From a checkpoint of a small mixture-of-experts model trained on Wikipedia: width 256, a softmax router.
Below are experts of layer 6 (counted from 0) of a mixture-of-experts language model. Rows are named router (the router's row for the expert), up (a neuron's input weights, with its number) and show model dimensions 0-63. Each number is 500 + 25 x the weight over its row's rms, rounded and kept within 0 to 999. Numbers have three digits each.
Before each expert's rows: "comes after" lists some tokens at least twice as common just before its tokens as in all text. This comes from a sample of Wikipedia text that the model never trained on. Tokens count by the router's weight.

# expert 4
comes after: "\n", " |", "-", "|", " ", "=="
router:469506494482443477467473515466500509498468492494516505501490530524504488507473491493508542513502500481528524518468514519466531468501515497472534501505548505465527485499469470442522504554515521
up62:486461486480557478513489499464484530533505499481476509516523485535527516506509505502515521478474519481498445491471488496513531500474480473577532547504476487517543452495452512507503494510517466
up63:506518534519478472509533533454505529489478499542501512465448503508509529514478494490487519519453483534514498500532532539488476523516498496508494526472543452479517471416456493459480521503478516
up64:445525520488484518520459525507536495475475498415484452514535529482508522457491479476519524515488488516499481550466521485530451439484518520511535506492521518494503495520475518463551538546496527
up65:459467497515516535489468492507519491504471532504519522471495549505544539511538522496531477494544507488532513523454459438517516498478544476519530531514510519461521493490461527510504517505459511
up66:480538491505497469526502470536476496447475502517485477467523510547529427484506483461532490493514474443523489538502521505524540482554518430505504500521523467487553529456500519495516471524446488
up67:490480538470462470504476467481513529444495509538507517511496504453533462544495512477468488513515533535475516478506499498482472529469532486471528472497522552465511493488473551518478536513508476
up68:498530506474495502455484494509516532509507485463456500549509497502507518450468475569467510498525507470458477471504506504533509545506493503444518528525489477515545495508537534535448495563501499
up69:486508465484480464513515515513502518505478508514484497476497543516509495518567441523479490515542528480523509524449534505497500527483550477471541505511518497496512479483499532482515473532486493
up70:514494508492494477499473503498485490534496522493486508537422532517520478485506520485468482563529541478526559521501453517468534529522500478500514552492481455482522507504514503457476522489499510
up71:476505464493490449486464482518479503495496506493490498467456501496542457480505478514486521535505466522440559519528473518522537539479474475504499522467516481480510515509514482470508517523512538
up72:515523502529483534504478487455474515489474518469516530532475500475501515508498506505511504528562535469491498584496491485482527479487515505509514569480520507513542513501539443465428480464486476
up73:500482519494520515501493503496497488520508445460511474487509497508496527509477483466552490500535538506491502486453541482517516507509459503490502503520514509484475473482490549472496533509506503
up74:520509518473531516432549510520495487465484492505478489530469505538564533484534507523486503496500539488550506487486489502526493501500454487505499466527507479498518520507543522494528489511489487
up75:482473502489515496500501517532467484479492486498519522526522479497490531530510507453535537425511550456463503519493501510527532517492505488488481548474509475430493499459497454510502498486516524
up76:510545480505503475507480479463506558495468483513492520495478490494540496507501466498486526498520496519507497531488487480479463475503507494487495491468479474492505504536463516512476500477508509
up77:505513465518488508491521514521508468475502543462498480483491541460516483513491497504510506493513539470543521490541473482494502458491491499518494509479535506448500523501517488501509539503539506
up78:524466498509487501492493493488518498489497503462522476508543503457569527603533467499470503478478525543489466500503470489498501471474457501474506538471494526514587538490447509452502490504521566
up79:532531531490503482495480514489436521506467542440488498463511541535524462458486505466512486493455513494517525500458510516538515533479532508546515519528489507516502512469460509482513499459508506
up80:509493501524469524491546521495455496492478520523501486491490516512468450484515524482466498481515487525478461497530490460469451510475484503517538449484510540488504486488499459493513526511530504
up81:484456525508494491527506531503495553452474486508489464502485499503483512502495507534530483501539448481489471522529481486485483524491471528478511456495532532507503534506511542499500509518486500
up82:521488526493504478492509534511516529539507529508467509485514475445526535525526482492526523491542443557457510535532542506505462495481537472503469504494476475503508537516500517485490511493487487
up83:529529479479523485487536483465478522542513460553513507488491528552522483493482476504504508492502474457519461516516525443474445512523486468525488457515490514483506496516488511475504475462531498
up84:499486491520564482466510522486448525516453543551463473496495482539471471477471489530508476489516501461472517481485479509483511472518517492507538465495505505553494524473513529534509494533517449

# expert 3
comes after: " |", " 2", " 1", " 3", ":", ";"
router:503550456557483527514529531527493514523507519507504515503490471520465514507563544497499559517491498513485470488515466464502501483527512504535508513485499494484509508525513514481508542487488506
up62:530484466513468488481526495469505508503533480514483490473509512522485492493508464536539509521496508494508482506512482481500576533548541507493500504517506499503496499485521495511519472489497490
up63:553544476513491449507517493559446504473476471493507481497511525465496511505504512535508518571482504446514468528513499557519496501489508439543498541496485510510480514491513469482512517503512473
up64:499518522501512522495412502484510476482504489490539520533491474514482545483507480501504540487522491489489518495494493496523512521500521496541503482468507491551522521488510482516466433497497491
up65:522533498498486510487514470477486493489491460471484562521464505512493488488492482506501500463506513475523543494529494480510491505515513456470490467450495485487519520512529532501536468513484528
up66:507501539481497497506490523455509514489476534515542503484521480506465504490509503476464572501508478514506508493507469480508494500495527473480493550544501500486514505510487498478482508459485523
up67:498545480542483535506467523525513470566495457469550523507476501480495485499519540501506543455492511509469494516495496525502501448526493486467522508494521487517500509501524539537518514502474496
up68:535535505496476496498510489472506500474544495499485512464501490481508514473523452496491457509479487475489494497513461498473518447504550542491502503507506525494522526529521475492499544446524494
up69:524484493478499500495494515546487558461499523477480501516490456509509519496490476441447517495471466502495536500481470495488486483486536500486481538494472527500529500493465481552486506555477518
up70:505516502449528535459512443527546470495518503506486482497478515560502515532531469466475482522467514495468448480495491516508453504536483476486490482518474516463481490514493491493542496499517498
up71:510521503527499529543509516475517488498482552488501531520543506498514489493493533506517482494498489553512468500462499476479487521522510512446503474535527541497514495511505504540509528529471474
up72:505498486530492480472467456531489502538493514538498506511490513510466498468490458488474504469488542500407517502503476467505460505530494531500525480531487475503511510509491499495496538491524525
up73:519513505519484497519508532495503501495450467474468484471557467510500520485530477469505530499513475473485463547546506478507470483532508527484495536519505537475534490497488475483497522528447450
up74:525506499543505496475504518511514494535521502518489507521508504502472494478541514477473538530505445516518466532521491530489516499478519523534435456512496524543530523533514489477514518511470501
up75:465460488512488490504491468488579544475507505481504521456523528517545494462497535508525496509512466507487477496491520519520451499479532492476485510527508477464527461509516461513531491505487506
up76:474516538524518528492545509502498490550494477520509454478527454444478465549503512549478523525510486473480484503522500521474500475486498497539493504439513507493524505464536513495511474492502505
up77:464491504526494517517489509469489491479496501534491502501472504514493530540529485476506520505547531457441494507492530528504514483514469478492488529416475516492492492511534515500527528523499528
up78:528494517461540489468491499491507471503541460479495503502542480463529504517490492524442448548487485509499539495468483493509498519496521524489470509505518460460480509470477492503497495512465493
up79:493443510523487472504475468483491538515506521494505516499508475501504497552508503511518501479502517496503476494531519518500528493501473473483527495501523493442515520540504484503510492503526560
up80:456495463496499505533456505463482507508472499479539460500478505479490518489526480463447521503523496503496498497500553528539497494510508495508519494529499477528508467482495500506513518525521477
up81:521483508476509500527519532485457500522504514462490500522531453519540496462483492487471533504516512504483501502499483495478539502537506487505523451508483534538525484511466495496495482500471512
up82:502550525504500568458504473510512528501517437504505504488512490513528497485526531484471512541530494496533470543512488532483500463487495516530506554479501488436514521486449514504476512491519494
up83:469515490505497525493509497517474511497546488554545494532484511519480486496509542525525531503521512487514522512524504474526504476511475481513533467483522479502519534532521547499535518497538452
up84:517515515512537479541529519495494501505492478501501506494527453527484480492508493482530432491543534482463478496489446486531513528507504501547516544482536529526502493518523513535505507498501523

# expert 5
comes after: " in", " of", " to", " at", " on", " for"
router:525487519470549530502502470525524499497491511490508526502532447487490468485514481506555452477496536473488533496510522461493459543486497509475499489498474503498507538473459468518481465455508497
up62:528459472518506524487472437462489518513533502484490453502494505514497511490540531507487496516524493490466467492485495470460472541516503484519495491543463523479512512514487529517563451439504517
up63:490472506447474467500480476546474474517567485493504539481511451475492489493517496523505465524497518486528495481540480491502474537455545474493504496502493503513514489475515522536529501522545496
up64:511542483532485493508532525508547472483492514522503475502523468493511520457503511511539482506496524503483477582534509496505501495504472469544515494519463513515482544513459579502502481512528491
up65:484469480517482512492511476523529485536487492471521469498506516486506445530502483495504507535550509522470513545472488502487478501486522455521442489505479532461532502518475522472502486504532485
up66:475518517478462482475492465504478537473528518485539506500549507467538509449535510474476510493524499486480559478513507502499443524459512521499516475495488476515509475525557539486510494511526484
up67:496499463516516534494540503486547530490533466490510514515432521520448529484541523507524527505523545512489493515539467489533483492509504474534508483511486483497504502534513488536483498473512517
up68:570475510542472492518532479534502456518483522504518482531519523501531495488478495511527482519536520551491497523494491486522516521490503500534469510510508500486523474523489473470503487524538518
up69:503499494486477544435512513504445486515530510513485516475502532489499469476520480501509513469516503551499521500534509554529488512495515493533484478497509482467511520507480503475524490477461519
up70:492560509484557526472517521519497524463502489509502511475493430496513472517572531457460503504478532470460505557465499505499495498527477465511521529497483459481512502490472551497486471474541456
up71:482498494484502496503463482445461483502478514522513478492518497510492493491476451510507511465506541520521501501497480481487482461474535502487493513520487486504487531483526503514526494483544541
up72:490495528496477476558484475501498446515532535429526499462526494475490498500540528477492475555463494489486495514497525479524516504539472507536512506508432499518492510475490501484510510488487525
up73:464488496504504490471509471484462482517555508495495498504507507468518498491477521501528520494506497495510545532471521493445479454525545496502447524526499543507519481496518499476508505496483508
up74:476518504523504526517478465517531502470531548488522496456533499477533507541494461535435499480510553542539489532526489476531477507469461494448472497487471522536491502474465502509523545507494486
up75:546462517533539497526495474525494500494476468493474528466494516494490522488525495499493500470507548483525521546511513479475523489493533485504510473495500490424515524474525502528512524531517513
up76:543457489535482500493490473522498495488494523509528504529484486503533501536502470512512510506546512465528481482462501485489480538543504526457576536467509504515499478487489492512489557501553516
up77:511555535540525486485487482507536467537512502505532486482505465473480518481475517522472505470461493522495528536515516468522483481525515493445515483507520506493524482506447436525498563520462536
up78:544482484555466519482460491480519552492479533475491520507484458518538489501539543459531492556508509456526518499539531497518527528476525496515495511501506481478500505484492525505486458544454517
up79:532474544499522486498511482504476462486491485527498478527509481460475496475531511516523497478489509493487509505445511520535473465500519513524536510504506475520517508516483503511513492490526456
up80:532510499507442516490512483530533480509473470506479527463488487491497500495483528530458499477506481533461521525503469512531488499504511541473477476517488509495511490467464532490506505549493532
up81:491454474536505487496523484478481505494484492480535497513455541544465503500507508500519457455458459506454536519480498504510513523516480452516519473523480525504523509511559455527507491565477505
up82:498484520483525523513509536536513506503490478483487491496464494466482522490525515468511500533478511499490475534496504566511488504504466501504452500483450521488500499464496500525544479496479497
up83:524510524466512551497476494463523466465499471510495526499469439487501548547531472521510498497502501476501483551504486446488481498564507495450504501490511512484469497502505473507517482515513497
up84:508492453515561513511499503510497523504511457520488442499493454462538500486476455474497492522531481500516493521517515520508475528479511489520493515552521526492490492457513521502533468531487494

# expert 2
comes after: " the", " a", " The", "The", " his", " \""
router:524505508473495499509492487464483526492486525495534548448508482467529541504470450480451476507520493490522458483533513518475543521526468477503506466496539517478469492514534496541524552490511487
up23:495485473476527494478498542521511511482510513493522496513487505453520523521501490500495515509467520468485518495450502494512443505500514488497527507511539521485470434488432510532521472484500511
up24:482523486530475492515486493458489507484489536479467498484504456455562519513492492484449519497528452487479487492525514504563472475502503475508486467462479497503462462531527500500544543514470511
up25:481519536531510553495480477486492465529477512519492447471499519493460522524455531506504502530472485487510478496490518476530510511514479493522518520476505521462442479501520462549536475457493509
up26:510467532526507504495477524502512474492539529518501463524484492491544550501470524496512523481506496524501529490488525485518527481497553526502525478519514486524499490507551475586499508499500525
up27:510483476478481480483499508469495543495496506484513569475515544490489536462447489515482543515484490511467451530522451501474484511497554488463488517511473509470514542491480474504452480499552487
up28:547507502486481500473504442486515531504546480506532517501514493470534495514517528482479491513540508518463514493506485551489477530500505482447549484487520462527519504488473505502464479510495452
up29:544457462503484528499467462501524485497484486515535522486513464488532540494470477478508517504543521476558466468509447482486496456474491471498542481509508519485477526504471479509433480518503527
up30:481516508520521499534466498459504507494474533511473510517510510508480499485496485473469496479507501553505511503508488461522532507519493472452469510514500552511472484492477513512526514533533493
up31:502525579541522529521503484555495493526469499480530494524492484513537503503482528505480494501510477491537508502493491507526513493453516513523490495467522513516472500500508500533501489436480547
up32:501525520512499526471498483465554514481545506500516541479499502518487506528467454489458486541475527507493507508505508461479506514533519482484460500509521519475521511523493456539503528524501490
up33:515537454488517539500485491468533463476456480512576512509518514466527544499502528445463513518511517469527552513496515506520513516495533510498521476535503508475528508473476518524511492509520489
up34:468499506485523498501550497492523550504481524488494506452505472487544512550478486484512532498499540572477478450487507499518538505547503491527525460475533508467525455509531504522491495486473490
up35:459476528532470511511474505546477505485545476468513537516521499482549505525516500497510510466498501472494487519491504492498532546500445522508470471473483513490449532501489495497515478471492502
up36:532517488501545559474511492476505481488533497468529447493480493498522531534520477477500500488535472500526535515501506513493505482511497536494502504512516496507478508488488519493481509475497514
up37:560472483491481481496468551492501518479479566478499468506443485507487487514544505490515480490517496491485545537493475499516504469483497498459488462494500470452494477551534454523523466533495525
up38:496505464531489520496522476460498506475509519515492515467534511467483555482470510475478529503492489503537452514517473492544484507477491450460486539533517529447537475526487490493477480564487488
up39:491510516519514502507479519483477558511496509433510516515530483517513506523491520518532528491518484492543455447519488469533493507458496490520516512506502499461511500511518481535495541476518518
up40:533485530519464470482480528552471510491492548468489476507500539495555481511498478513491500459545494523460461436511507512554514496485507479483467448514484464492492495531456533539483492481456537
up41:514517545467504498493527509487494475493542547545516508470518535509503509463507543457514499482504549517518518496477505513510500476520542512488469488523522517499494500506546532519505500508531515
up42:490512476501524494520470503489520539492442550493496515477486470481534491465491507477477496459500460485508482495532484497490475494511441561524537524493540499468494512468528505516503529487486481
up43:508537539505522495467526486494519518536488534508431540490493510487527530494467511493546496483532475478506507466520479523513497491474477511496481518512480481530526483511493507554499535484503517
up44:515499482480496513480504511492520502469492506481528529480497551484546491526478453473513479468489553516497500488519464507512541522485494471521456467494517538556513528541478529483491511526537509
up45:499454492490490523533466486478511530478494500511542509495497488514474482463514484502498465519532518451506465531481472518513508524476475508457533494473493528430502488473546480531489561487422484